Experts of a small language model.
Size: 15 layers, vocabulary 6835.
Experts: 128 experts in each of 8 layers, 96 SwiGLU neurons an expert, 8 picks a token, a softmax router.
Training: a variant of Muon for the experts, 2318M tokens, 17685 steps.
Below are experts of layer 12 (counted from 0) of a mixture-of-experts language model. Rows are named router (the router's row for the expert), gate (a neuron's input weights, with its number), up (a neuron's input weights, with its number) and show model dimensions 128-191. Each number is 200 + 20 x the weight over its row's rms, rounded and kept within 0 to 999.
Before each expert's rows: a language model's description of what the expert responds to. This comes from a sample of Wikipedia text that the model never trained on.

# expert 5
What it handles: Word pieces inside names of countries, regions and cities in lists and prose, such as Tun-is-ia, Nicar-ag-ua, Ant-ar-ctica, Kaz-akhstan.
router,183,191,164,201,203,200,187,174,211,217,211,196,218,168,212,215,188,182,178,192,210,205,180,192,214,214,211,226,183,222,176,175,215,211,205,245,190,189,221,187,175,224,173,212,195,195,216,196,188,197,217,180,186,208,196,187,190,191,209,219,174,220,213,214
gate0,187,199,186,219,211,216,174,199,187,205,202,211,238,205,202,224,171,211,194,198,208,216,211,232,199,229,193,217,203,183,215,192,155,188,198,180,183,169,210,225,211,174,166,184,216,215,212,208,190,240,209,180,211,186,192,169,210,207,187,204,188,197,178,192
up0,174,219,180,210,202,220,181,184,199,193,192,208,184,179,197,186,192,187,197,200,168,203,200,220,188,223,194,220,192,188,176,200,155,197,202,198,181,175,190,193,215,231,190,182,231,231,248,207,201,225,192,169,206,195,193,223,227,139,224,169,182,238,190,198
gate1,176,227,183,209,177,199,193,178,199,210,236,215,192,183,190,160,222,187,192,197,209,197,186,194,198,196,221,173,218,221,184,215,176,193,191,216,222,186,215,191,205,186,178,198,206,217,191,231,254,209,178,228,229,200,219,196,219,192,197,205,180,204,159,198
up1,182,171,217,220,210,195,214,214,171,197,262,196,207,193,180,205,224,220,220,176,241,188,214,193,232,236,185,187,179,195,183,198,160,222,203,167,195,189,179,250,167,139,255,183,219,203,171,223,169,180,196,219,237,220,198,194,233,200,190,160,211,206,221,198
gate2,214,157,209,190,161,187,217,218,222,198,226,227,204,212,186,186,214,158,184,187,217,188,192,174,232,229,202,224,190,236,184,214,214,206,205,207,211,206,213,214,169,217,198,225,229,189,181,156,179,196,201,163,263,238,184,181,211,211,189,175,210,214,232,213
up2,221,188,223,232,212,216,194,229,212,183,201,223,184,157,184,213,219,190,201,208,221,203,231,166,181,185,220,194,231,204,229,213,196,184,173,224,181,165,186,200,175,182,208,197,203,211,163,199,211,205,188,200,189,203,190,182,162,190,187,225,208,230,179,215
gate3,191,182,194,218,201,186,168,184,189,234,189,164,216,213,230,249,221,215,203,240,181,188,172,212,202,198,206,186,166,199,196,202,173,225,196,185,165,223,148,201,225,237,190,171,203,184,191,215,213,178,227,174,203,214,178,209,231,205,194,188,191,158,182,186
up3,187,172,198,157,177,199,247,228,205,246,232,191,178,175,213,231,222,142,230,198,203,221,175,185,213,220,188,208,231,183,176,206,192,207,196,187,196,221,205,190,172,151,222,217,229,223,236,249,184,191,186,180,206,194,208,208,196,193,207,238,174,179,196,178
gate4,221,243,189,165,184,215,193,228,199,220,202,166,190,178,190,210,226,181,188,191,206,193,208,210,168,184,219,208,195,224,178,158,226,216,195,228,219,193,216,210,173,227,170,204,192,220,212,186,212,208,220,233,187,215,203,194,161,226,222,211,183,213,207,227
up4,228,182,190,191,239,210,217,182,172,186,187,166,186,206,208,226,208,221,189,190,184,203,187,207,222,220,187,239,171,184,215,191,198,205,199,216,236,187,224,216,220,175,173,236,179,208,166,200,184,216,244,227,202,178,191,182,192,147,212,228,227,195,234,199
gate5,219,225,223,200,208,237,227,184,197,218,190,180,225,171,192,192,190,214,215,194,209,218,191,195,152,208,181,224,203,206,229,212,211,189,204,220,205,172,216,198,185,228,196,186,221,200,208,215,215,211,143,207,181,234,185,164,233,192,194,200,206,193,190,188
up5,170,149,162,197,201,183,178,206,206,183,210,223,172,245,188,209,225,222,197,188,234,202,179,232,239,201,225,194,168,208,197,197,205,209,227,195,201,230,178,202,217,198,212,197,215,178,216,171,204,214,244,190,209,204,212,203,189,208,219,227,223,192,188,192
gate6,205,200,218,203,191,205,192,215,216,216,208,192,236,213,212,193,216,166,206,183,188,186,239,209,174,191,152,193,207,186,201,202,228,227,190,197,212,217,142,206,190,239,215,187,176,187,212,182,182,217,211,199,231,173,235,199,175,215,220,247,235,171,194,175
up6,190,224,229,201,182,212,211,193,269,194,202,181,183,249,194,184,187,189,197,187,202,172,188,208,207,184,218,187,241,187,204,223,227,201,210,188,195,206,226,182,216,183,208,196,225,157,215,199,235,185,212,199,194,211,176,204,182,230,222,182,216,206,229,203
gate7,170,203,191,207,200,217,193,236,182,206,229,214,186,170,182,182,171,203,188,221,159,227,177,207,208,225,219,215,213,173,192,186,203,228,179,189,219,160,185,192,184,195,174,183,179,185,185,183,206,220,209,197,204,159,204,216,219,162,200,221,200,205,175,207
up7,232,218,180,212,162,195,165,248,186,214,179,203,191,190,172,207,184,238,230,214,198,180,199,208,192,154,228,194,182,200,200,164,179,191,199,196,203,215,218,206,222,228,205,236,144,203,198,180,199,217,220,216,240,178,214,194,188,190,244,214,179,206,218,198
gate8,178,157,211,198,191,204,239,163,173,226,176,200,188,227,213,204,212,207,188,203,207,193,184,207,192,211,195,220,182,198,190,152,131,205,223,196,183,233,188,179,228,226,222,172,193,215,181,168,247,250,183,210,190,172,184,170,186,211,200,200,196,184,232,232
up8,225,224,230,215,212,204,210,213,172,193,195,188,183,173,194,202,189,205,191,208,196,190,201,193,208,221,236,225,183,182,180,178,183,223,181,239,191,210,188,228,201,199,230,202,188,208,211,138,208,213,196,224,201,197,188,165,192,234,227,181,185,162,182,186
gate9,170,196,221,200,198,210,196,168,228,167,246,208,205,195,222,176,188,206,174,178,215,177,203,193,211,219,196,235,236,218,184,208,241,213,203,208,189,180,177,159,178,178,205,178,184,183,194,203,198,187,207,222,197,214,180,199,216,215,206,244,203,186,167,210
up9,231,181,217,206,220,210,194,222,185,237,170,194,211,176,177,217,189,215,193,218,188,205,201,167,209,248,217,217,204,186,202,192,171,189,208,225,202,211,171,259,189,216,189,209,196,224,196,216,181,203,204,187,225,187,219,201,193,191,230,170,183,182,220,199
gate10,208,206,200,187,214,147,215,194,194,214,193,184,204,212,190,203,199,225,230,187,204,175,207,194,249,212,226,223,172,181,162,197,187,181,196,203,162,196,171,201,263,200,206,205,197,185,183,236,203,202,210,176,192,203,184,219,211,199,229,233,207,227,175,205
up10,201,204,202,182,199,223,178,205,176,223,199,179,193,184,215,244,208,217,220,206,218,165,190,154,180,230,181,184,189,178,187,207,223,199,164,216,222,161,214,244,182,222,196,209,219,187,170,202,210,208,186,212,201,219,190,221,174,247,212,231,177,219,171,217
gate11,198,225,222,205,219,243,182,195,198,235,225,192,217,191,202,213,177,196,205,196,202,219,187,189,221,181,210,215,180,145,182,157,158,191,199,187,178,194,227,189,195,212,173,196,169,190,213,189,207,191,194,203,197,216,189,206,172,206,234,161,186,223,200,225
up11,227,202,197,206,218,192,206,180,210,200,217,206,199,202,219,233,211,173,210,214,206,259,232,229,245,165,179,207,218,170,209,191,189,174,184,178,188,190,208,170,172,200,182,199,232,169,207,230,190,196,212,189,188,181,194,227,165,184,199,195,193,183,186,177
gate12,212,203,203,174,214,186,165,193,203,220,207,200,214,212,185,197,179,196,185,171,185,204,221,221,213,199,224,209,212,220,177,194,218,241,207,218,183,214,190,214,199,212,193,173,176,167,218,212,192,193,212,218,229,191,236,224,222,190,231,185,207,180,218,184
up12,218,220,178,220,176,237,200,219,192,187,176,203,200,224,213,219,193,172,221,190,160,185,198,218,201,197,224,173,186,207,213,172,166,215,214,202,191,182,218,195,196,229,217,216,216,217,183,219,198,207,176,208,204,170,169,214,184,184,158,196,216,198,187,233
gate13,216,226,232,184,201,212,200,194,215,187,181,201,202,221,183,224,191,206,193,215,227,200,195,191,210,188,217,217,171,183,169,200,202,206,194,216,249,174,248,207,207,180,184,172,201,211,171,209,175,179,220,201,191,213,192,221,222,206,180,227,185,176,210,199
up13,191,215,176,209,194,189,191,152,205,206,164,204,183,167,194,216,232,205,204,210,197,228,181,217,216,170,209,208,193,209,204,198,208,194,204,193,213,209,221,203,198,176,160,171,205,189,180,216,183,180,216,247,230,218,180,206,193,228,201,210,217,202,212,184
gate14,186,206,178,195,177,206,198,171,226,241,200,173,191,217,175,222,247,234,195,200,184,185,207,220,202,203,186,223,206,176,154,185,207,178,201,211,209,206,234,216,168,212,172,199,202,183,201,204,196,211,182,207,183,201,193,226,179,175,213,185,181,202,164,172
up14,204,206,248,208,203,194,204,229,189,204,222,197,231,189,204,224,201,165,231,200,181,217,190,199,171,204,217,177,167,185,176,210,197,212,239,178,210,188,173,181,202,210,226,241,214,192,174,153,208,212,203,215,198,212,194,195,187,234,210,179,215,153,213,230
gate15,244,165,212,245,202,238,242,241,182,199,177,195,166,203,238,220,139,208,216,182,220,256,194,186,176,215,152,205,224,187,192,211,203,194,211,178,182,180,197,183,205,206,182,198,214,184,184,185,227,184,187,209,202,189,186,172,194,220,225,163,220,200,190,194
up15,220,196,179,237,227,214,205,228,220,202,202,250,210,194,201,182,202,204,186,157,235,213,202,212,187,201,213,183,215,190,206,213,196,189,201,202,178,186,213,173,213,208,166,207,197,207,187,231,202,201,199,181,217,186,208,190,188,221,219,180,208,206,203,209
gate16,192,182,203,197,207,198,195,203,214,223,194,192,163,179,213,216,197,224,171,206,237,233,172,183,181,175,206,215,183,205,235,211,190,199,193,188,236,211,213,176,191,188,169,205,223,191,205,223,208,184,198,184,200,197,205,161,175,248,186,205,233,193,217,192
up16,192,180,212,258,202,246,233,194,184,179,204,221,237,188,212,186,178,213,210,230,222,183,196,197,209,197,186,193,188,190,197,208,176,186,232,187,169,215,216,217,200,193,204,210,191,191,179,226,175,184,232,173,194,193,202,198,216,224,220,190,253,173,235,216

# expert 17
What it handles: Decimal points and thousands commas inside numbers in stats tables, such as 182.604 mph, 6,000 votes, 26.69%, plus dollar signs.
router,206,206,200,209,199,194,186,182,158,214,191,209,218,171,190,216,181,184,183,189,221,253,179,176,181,178,177,219,199,196,210,192,224,206,150,223,212,214,234,214,188,166,197,212,194,187,189,201,224,199,189,147,198,209,195,171,213,169,190,214,206,205,187,216
gate1,203,198,210,176,191,200,221,191,171,220,181,221,219,195,201,196,163,198,212,206,234,212,173,203,207,211,188,239,173,192,209,182,194,207,205,196,171,188,207,210,201,198,171,266,215,189,221,207,197,193,208,204,203,192,201,173,168,234,203,225,188,157,214,186
up1,182,229,181,191,210,172,187,202,179,198,233,186,171,234,199,200,186,176,172,202,207,201,199,197,192,181,210,187,214,178,201,206,200,231,246,206,200,192,160,193,156,230,186,190,187,192,216,193,206,161,238,200,183,210,194,211,205,165,197,225,192,194,208,214
gate2,187,221,169,196,205,224,188,200,180,209,203,223,177,225,169,207,241,206,186,205,212,208,185,201,221,154,228,207,148,191,169,191,214,184,226,231,200,165,196,208,200,192,180,189,245,180,185,194,216,198,209,228,242,234,167,183,211,183,206,200,229,187,175,176
up2,194,164,218,199,217,214,192,224,207,205,162,171,187,213,207,177,162,214,207,231,200,194,201,213,189,208,194,172,222,181,222,208,227,210,207,211,202,223,199,195,239,224,251,173,200,180,193,190,180,229,242,198,155,206,183,189,189,209,214,175,180,208,190,167
gate3,192,220,224,193,225,219,225,227,191,235,185,236,188,205,200,185,205,188,210,149,187,205,177,188,200,211,211,209,224,200,191,189,234,201,173,216,196,197,183,207,207,203,221,216,166,162,175,234,180,193,206,189,188,172,215,187,205,234,235,220,203,201,222,209
up3,185,221,245,186,219,215,220,192,196,215,181,201,178,215,194,185,207,207,220,172,204,224,169,189,191,218,205,197,218,176,217,191,221,223,166,236,194,239,185,223,212,202,205,212,151,147,152,199,203,180,209,189,190,157,166,227,213,221,224,243,208,186,226,201
gate4,220,237,217,196,194,166,190,193,217,226,204,171,206,216,219,235,205,222,224,171,225,205,192,205,173,202,197,241,229,184,189,196,190,190,202,197,250,232,221,223,230,204,235,175,200,127,232,192,196,194,202,213,195,201,227,167,182,171,193,192,174,202,213,213
up4,217,194,183,185,192,196,219,219,172,204,220,212,215,192,177,194,183,199,187,170,187,190,166,175,184,205,171,193,192,221,231,179,223,186,245,228,192,217,240,179,206,151,207,164,156,195,176,181,207,186,198,203,197,200,225,215,206,202,200,203,213,179,190,219
gate5,217,198,204,192,185,215,179,201,226,183,165,227,197,179,153,198,214,188,209,178,198,158,210,250,228,174,177,220,248,200,170,197,200,197,198,194,187,212,209,193,199,191,181,228,220,194,203,226,201,176,200,235,218,193,167,195,165,169,183,206,170,159,205,224
up5,186,179,195,189,203,187,155,222,219,182,191,203,201,233,212,208,215,196,196,185,194,164,186,202,214,176,194,232,231,216,212,213,226,196,220,205,186,181,183,228,204,225,181,226,201,176,227,202,217,164,194,237,207,237,179,220,207,191,187,201,197,212,236,241
gate6,199,208,216,188,169,206,196,198,220,216,206,193,195,200,206,214,174,157,220,226,206,185,189,199,199,183,188,202,214,221,198,203,223,209,194,224,202,196,172,176,197,167,198,209,187,209,192,177,222,184,187,210,230,234,199,182,210,185,205,223,184,203,208,177
up6,181,178,193,163,169,180,201,219,186,236,213,166,196,222,206,203,182,172,185,214,180,174,177,187,185,215,212,220,228,187,196,210,187,234,185,197,208,219,201,178,204,192,176,247,169,164,227,184,218,198,212,189,200,209,181,183,193,194,224,210,237,197,193,229
gate7,175,214,212,192,221,199,228,170,235,196,238,213,189,177,205,207,206,181,225,210,188,166,186,196,194,172,221,198,157,185,188,231,175,192,186,216,161,179,190,216,181,181,197,212,200,228,196,171,197,216,196,226,181,199,229,188,202,184,185,184,245,206,184,206
up7,191,199,181,176,194,225,209,196,208,191,185,199,242,219,188,165,194,206,165,195,230,204,232,217,186,204,199,213,220,232,188,190,238,208,215,179,183,208,179,195,207,206,206,205,189,208,201,229,224,145,201,217,249,196,158,151,207,203,208,192,191,218,197,172
gate8,195,201,196,224,153,202,199,228,207,198,240,186,222,208,222,182,185,207,194,228,206,175,190,219,179,191,213,214,196,184,209,162,180,188,211,201,207,191,207,201,189,205,194,215,164,206,213,169,191,159,192,146,224,194,226,206,224,200,199,208,212,168,201,205
up8,185,210,177,203,206,207,191,216,219,164,209,186,227,203,192,221,164,225,193,188,193,192,204,241,193,179,213,194,215,214,230,175,198,197,198,202,205,218,208,160,194,207,208,201,195,205,185,200,187,163,179,195,199,185,192,203,215,212,193,173,154,203,223,213
gate9,178,223,212,183,199,214,205,197,208,192,189,204,207,212,207,200,190,212,183,240,184,218,254,206,223,198,230,213,227,233,158,193,198,191,175,204,196,223,181,230,203,204,236,198,205,228,193,203,194,207,192,215,181,197,161,201,153,187,191,184,188,206,210,207
up9,214,203,182,214,205,207,190,207,187,225,191,201,202,213,233,208,209,204,193,238,159,223,212,194,204,183,189,186,182,205,217,204,214,210,198,205,242,195,177,197,201,236,221,186,207,224,201,166,197,164,199,176,219,206,196,229,193,191,208,176,189,234,202,204
gate10,194,201,179,236,208,245,236,190,193,211,197,172,168,202,224,192,234,171,218,217,189,174,197,231,204,196,193,201,227,198,209,200,227,205,182,206,217,226,194,189,187,156,208,200,207,177,217,218,215,197,182,196,240,227,212,223,226,208,193,189,168,196,214,178
up10,191,207,254,220,194,216,217,192,196,203,186,221,183,195,180,203,206,191,233,211,208,204,219,152,234,199,201,195,178,229,200,196,170,192,205,198,184,250,209,213,185,202,175,200,222,204,180,171,217,177,200,222,188,155,205,194,158,216,195,196,181,166,185,174
gate11,208,200,214,190,216,213,188,177,246,173,212,212,162,201,179,196,180,210,231,199,180,151,217,196,156,207,194,160,191,225,204,225,175,189,207,225,209,192,186,205,179,201,201,190,194,192,166,179,218,192,204,230,223,185,201,196,223,183,199,200,210,224,160,195
up11,164,177,154,181,239,199,205,192,230,214,193,218,182,214,230,198,214,193,190,203,185,191,200,219,193,213,207,192,177,212,213,203,214,217,204,203,185,169,201,247,184,187,202,168,179,188,195,190,179,198,225,160,205,232,232,213,232,245,192,178,215,193,175,153
gate12,212,190,221,199,197,228,196,216,225,245,209,190,229,188,194,217,216,184,189,190,228,199,184,179,228,193,218,243,177,194,195,232,170,193,200,196,192,172,172,191,168,207,178,212,216,177,185,189,191,210,189,200,214,200,211,234,212,246,177,180,199,203,176,197
up12,176,195,189,150,165,191,219,186,160,209,185,207,190,184,183,215,188,204,175,203,185,217,192,215,172,191,212,193,210,214,204,178,233,190,204,174,198,244,213,186,248,204,179,178,189,230,190,217,197,208,192,216,165,189,153,197,188,186,201,168,215,211,234,195
gate13,202,184,185,233,191,199,191,203,188,183,198,177,157,172,242,219,232,210,187,211,185,185,191,178,190,242,223,202,168,209,190,179,251,188,177,186,225,184,165,183,196,249,212,171,183,200,241,209,178,224,192,205,188,226,216,188,202,186,210,203,216,234,202,197
up13,201,195,216,175,181,204,185,176,199,192,212,170,160,233,162,222,187,194,215,171,220,217,192,194,165,226,185,215,222,195,182,180,207,207,171,193,193,202,214,210,202,189,209,214,190,198,189,215,217,165,155,168,205,203,206,175,174,202,180,178,220,189,221,161
gate14,172,161,217,181,185,196,198,223,173,221,195,188,196,207,204,185,177,188,160,218,197,189,174,196,189,215,215,202,220,220,211,159,199,209,188,190,251,192,209,224,180,120,191,201,199,173,253,155,226,201,217,247,201,203,174,213,202,165,219,221,181,234,196,235
up14,185,209,211,160,218,198,172,170,211,200,205,198,201,227,185,178,179,178,198,240,204,206,191,165,195,189,193,227,199,204,182,197,186,217,192,189,182,174,212,230,167,180,235,198,208,179,211,176,228,229,197,203,194,188,207,186,192,224,228,203,196,218,213,182
gate15,239,210,231,173,225,212,189,189,174,183,213,216,212,187,210,203,233,175,174,189,193,204,196,195,216,165,190,218,202,215,188,200,186,203,211,230,184,205,248,210,206,207,165,230,228,201,218,180,230,206,192,188,242,175,220,191,200,184,219,189,181,203,169,196
up15,199,226,233,170,177,191,178,209,179,225,176,175,178,194,217,212,257,166,179,190,178,214,234,170,174,184,203,189,214,198,239,197,225,196,177,199,223,190,206,172,197,193,204,213,183,214,201,185,215,195,218,210,230,164,226,210,171,168,193,198,196,190,174,215
gate16,199,225,211,221,162,215,200,180,178,195,178,184,210,200,193,233,172,213,189,185,207,263,189,191,177,203,215,199,233,207,200,203,222,193,196,199,211,161,240,201,186,178,193,203,221,208,226,216,189,187,198,173,216,204,212,214,166,220,205,199,141,222,191,194
up16,174,207,200,168,219,217,205,195,244,197,181,227,197,192,196,166,215,199,175,167,234,168,168,206,186,206,170,197,213,170,198,211,166,193,186,236,169,211,158,166,194,204,193,208,213,202,204,212,233,200,200,193,183,195,167,202,244,180,183,185,208,176,250,186
gate17,215,197,193,220,226,175,180,229,155,236,215,192,213,208,180,221,194,169,193,232,225,200,192,203,191,203,157,219,233,218,168,211,214,217,199,203,219,172,176,188,188,207,204,181,175,187,202,222,198,208,210,155,209,210,208,228,190,198,187,179,152,193,187,202
up17,189,197,174,195,221,195,201,184,157,168,204,204,206,186,217,168,212,217,194,176,210,191,216,205,197,224,192,193,174,164,243,187,172,166,175,201,217,241,197,209,210,188,196,194,205,203,221,224,187,193,218,198,200,156,202,226,195,178,190,179,221,211,209,197

# expert 57
What it handles: Tokens in species and biology articles: section markers before Distribution or Taxonomy, species, genus, Animalia, -idae, plus connectives there.
router,200,174,176,220,221,241,193,170,191,229,207,188,199,193,209,216,198,204,199,182,214,218,157,178,230,170,203,217,173,182,192,172,211,174,194,188,236,174,181,209,194,202,186,206,195,223,226,167,224,187,220,190,220,220,200,208,207,166,188,228,168,203,214,219
gate0,177,212,196,167,182,204,201,196,216,243,200,188,175,173,175,245,196,189,195,228,182,162,204,170,154,193,202,201,189,180,198,189,230,211,244,181,212,190,201,243,181,193,204,227,192,196,199,216,179,211,187,201,196,195,235,215,236,197,225,205,189,214,213,209
up0,225,200,168,170,168,181,205,198,186,210,201,190,207,156,183,190,205,186,186,195,216,183,205,209,185,209,177,247,183,203,188,188,235,220,225,206,170,181,211,183,211,198,227,169,169,171,220,198,190,187,146,178,199,180,229,219,196,157,198,173,217,219,216,204
gate1,214,201,183,183,230,222,237,229,192,177,211,192,199,202,179,169,134,160,194,215,203,234,185,177,196,192,203,172,187,181,174,215,170,214,212,178,178,211,222,210,217,218,187,177,199,212,199,192,185,193,222,204,201,178,162,225,215,219,222,206,225,156,208,236
up1,173,176,201,204,202,183,179,245,203,181,185,201,193,170,236,176,236,203,197,184,217,212,178,216,184,205,198,166,199,218,204,206,217,176,181,234,203,187,206,165,171,183,181,185,203,194,198,236,214,247,175,195,220,208,211,185,149,218,169,180,197,232,198,191
gate2,196,217,212,160,252,244,200,196,206,231,205,218,211,197,232,223,196,212,197,159,182,173,214,206,195,202,177,193,240,197,217,193,224,244,187,194,186,198,188,220,207,236,216,247,203,189,207,188,167,183,182,186,204,196,192,216,191,158,222,172,215,227,197,200
up2,194,209,189,157,206,207,184,174,213,233,229,193,213,188,224,226,236,187,195,203,205,201,208,225,179,199,160,181,217,181,171,219,221,219,193,192,200,183,170,227,202,220,172,224,230,200,214,157,194,194,177,194,198,214,175,204,185,189,225,181,193,215,213,194
gate3,220,236,193,181,193,223,173,175,199,198,168,203,197,230,196,203,223,208,191,167,216,189,203,214,184,205,203,214,230,194,215,224,219,201,196,192,215,211,208,209,244,212,179,226,197,230,214,169,189,212,210,174,168,219,190,196,223,216,181,213,201,223,181,194
up3,156,198,221,205,157,173,215,190,191,200,173,215,185,173,202,177,181,203,211,221,207,223,197,189,243,207,165,229,197,194,189,193,198,219,229,226,186,195,206,196,177,174,196,184,204,192,213,203,192,200,221,236,175,215,199,195,198,194,204,179,211,180,178,155
gate4,172,204,196,209,209,171,202,183,207,222,235,155,213,207,187,208,210,223,182,196,188,207,217,218,210,219,195,184,211,222,197,168,201,189,201,207,206,176,177,191,223,219,166,178,198,207,188,202,188,162,220,189,177,186,204,205,175,221,156,197,204,183,192,185
up4,203,159,189,191,183,240,257,180,204,188,165,213,153,242,223,171,221,212,219,183,194,176,205,204,199,215,200,178,224,198,206,194,216,165,200,208,237,190,170,196,224,169,162,198,224,189,234,229,206,195,198,166,217,195,223,179,188,215,180,200,223,162,187,193
gate5,221,186,184,203,202,180,241,201,214,229,218,178,193,181,204,179,178,232,191,193,159,198,164,162,199,204,171,205,194,221,181,179,220,169,218,245,177,202,181,232,212,210,179,235,183,179,217,169,190,175,181,191,200,194,194,212,205,234,155,220,187,230,207,206
up5,209,173,210,208,158,222,170,195,204,165,186,189,214,169,182,243,209,176,195,225,206,205,215,212,199,193,207,172,232,189,166,209,227,207,182,184,216,206,195,200,192,179,193,223,219,233,211,245,194,210,233,192,254,223,232,197,225,204,203,210,205,213,219,200
gate6,207,182,206,206,192,219,209,167,214,173,217,186,145,193,232,211,202,225,180,168,200,191,200,201,245,202,229,193,177,190,188,202,217,167,256,204,197,187,236,163,197,193,241,179,199,198,197,172,208,195,208,224,176,225,217,182,194,229,176,190,216,187,223,195
up6,158,175,201,150,165,205,226,188,192,234,153,248,229,209,181,213,194,228,228,171,204,187,203,208,191,207,183,157,172,199,171,192,172,197,181,203,185,181,187,157,205,184,190,207,168,212,165,201,212,192,190,223,183,194,196,174,227,201,196,234,188,192,204,206
gate7,185,196,200,199,174,214,238,194,203,232,186,181,185,214,193,207,182,178,179,199,194,212,170,179,207,194,226,221,243,194,209,187,205,181,201,220,214,205,231,197,202,201,193,202,197,189,176,191,176,198,242,223,241,181,205,193,206,206,232,184,197,215,202,190
up7,193,181,172,214,191,194,181,210,189,243,197,173,196,181,195,182,184,202,190,202,154,225,238,188,181,171,182,231,184,209,225,192,211,224,206,209,198,235,195,178,201,204,230,210,183,202,231,209,198,195,238,197,203,209,217,168,218,187,227,198,206,214,176,174
gate8,215,149,203,204,170,214,209,198,195,175,175,176,215,201,197,173,231,194,209,176,186,218,205,225,188,184,239,181,150,215,162,255,207,222,208,168,229,158,202,218,203,173,182,194,154,215,232,194,185,192,218,197,194,199,216,218,187,192,196,186,217,198,232,174
up8,190,196,192,190,167,190,219,230,215,206,215,186,192,200,215,185,196,169,171,193,179,172,206,207,220,158,186,197,230,222,213,206,211,203,179,178,235,198,186,198,194,178,208,214,188,228,234,209,207,179,183,161,207,189,206,186,230,233,186,234,190,198,204,203
gate9,162,194,175,206,187,175,215,187,207,206,185,182,180,166,207,169,242,204,218,202,210,226,234,191,199,207,192,197,184,217,183,176,209,202,165,220,201,201,210,202,208,208,171,227,231,204,172,204,189,183,179,195,205,226,138,202,230,194,179,192,205,192,178,186
up9,199,227,219,185,201,216,196,207,186,198,217,212,224,196,181,209,144,212,191,198,197,228,186,218,198,242,185,213,217,219,218,190,191,178,213,197,173,161,247,190,189,211,238,204,206,196,183,219,219,192,202,220,201,152,243,237,190,195,204,202,208,234,177,232
gate10,210,184,176,232,201,210,186,161,182,222,199,199,237,218,200,186,212,189,192,205,216,203,205,216,160,192,212,203,189,218,184,198,188,225,196,176,227,177,195,186,209,207,191,178,204,206,218,202,230,213,234,173,218,226,208,215,234,170,217,210,223,191,203,235
up10,228,193,210,189,212,217,218,172,230,211,230,192,225,196,192,248,195,199,199,160,187,198,216,211,202,175,199,234,191,218,218,184,185,250,208,209,210,220,194,178,212,198,192,188,188,210,228,225,186,228,175,189,195,162,215,196,183,206,167,188,225,197,202,169
gate11,234,203,184,224,182,218,190,186,203,187,220,194,170,197,188,193,170,195,210,200,196,190,240,212,212,214,178,192,206,176,192,187,209,183,182,190,251,167,176,174,158,198,220,217,185,215,204,180,185,226,172,240,223,200,162,222,177,214,207,213,160,207,220,213
up11,207,175,218,234,220,176,196,218,225,184,163,210,209,193,182,227,221,149,197,230,219,188,168,214,200,171,208,244,208,200,224,208,219,194,237,221,164,179,215,185,161,174,242,210,214,169,143,181,204,220,184,197,200,218,228,217,205,188,216,192,175,182,156,182
gate12,157,222,219,170,213,182,207,189,174,197,187,185,192,176,198,196,217,159,215,202,201,176,169,184,207,182,207,183,225,203,224,212,216,173,235,189,234,201,184,206,210,207,188,239,194,186,211,210,222,203,184,214,183,222,187,177,220,167,211,165,218,239,171,208
up12,188,174,223,191,177,196,196,228,203,206,220,176,219,195,186,222,198,168,244,213,186,224,201,211,190,219,211,201,205,199,205,173,189,172,184,165,184,181,207,198,195,210,197,209,211,214,182,173,218,210,200,211,185,205,203,162,240,227,203,253,185,201,190,207
gate13,174,172,159,182,175,198,201,170,231,203,217,193,213,187,191,180,240,226,201,227,238,215,230,182,216,189,141,170,191,207,193,181,182,167,186,176,167,189,190,177,179,196,173,194,205,222,180,202,194,200,216,216,231,178,216,215,195,231,160,199,217,192,201,193
up13,224,185,226,186,203,195,188,183,177,188,195,202,228,178,199,206,213,192,168,174,208,154,192,173,187,190,214,204,221,211,218,184,246,203,227,171,181,177,185,184,210,218,184,193,192,170,174,164,215,197,171,199,189,184,192,155,202,151,231,211,202,194,205,222
gate14,171,174,214,164,173,178,204,238,199,188,178,205,226,199,187,238,231,176,275,250,235,204,166,156,189,224,217,182,206,193,196,202,189,223,161,228,202,187,206,203,202,194,203,224,224,179,225,184,241,202,217,205,188,195,200,199,204,216,223,205,180,169,210,188
up14,195,218,177,209,210,230,165,203,226,203,213,186,199,222,232,170,168,205,194,195,202,183,223,196,175,228,195,201,227,188,226,227,165,212,195,197,179,239,220,215,190,194,213,223,226,180,212,203,185,231,183,229,206,213,169,190,202,168,197,178,214,163,202,228
gate15,204,206,187,199,229,203,191,183,201,199,185,205,204,204,209,202,201,198,210,186,213,188,181,213,199,210,173,190,172,207,170,156,182,188,197,192,198,191,241,200,199,188,207,208,203,199,217,174,196,209,195,167,215,210,242,223,201,209,218,207,202,181,196,231
up15,246,215,192,196,210,206,201,179,157,206,181,186,188,208,214,213,208,205,183,211,197,208,193,188,183,229,172,172,187,183,213,199,209,177,250,178,196,187,189,137,198,191,220,181,168,216,214,213,219,222,231,210,199,192,195,209,199,206,257,182,197,210,214,195
gate16,208,185,218,172,218,183,152,211,211,208,202,190,195,210,191,183,207,221,202,190,225,187,147,215,206,204,205,211,195,204,203,216,238,208,193,197,187,225,217,148,236,188,165,223,188,215,224,194,199,185,195,188,166,208,222,193,220,202,152,201,185,190,214,204
up16,236,218,195,197,207,208,214,197,221,191,170,209,205,189,191,229,195,204,175,223,177,232,217,186,182,185,187,157,194,226,193,185,227,211,254,193,176,174,184,221,186,163,181,191,222,178,214,185,191,195,233,196,202,207,227,204,219,198,223,210,160,158,172,188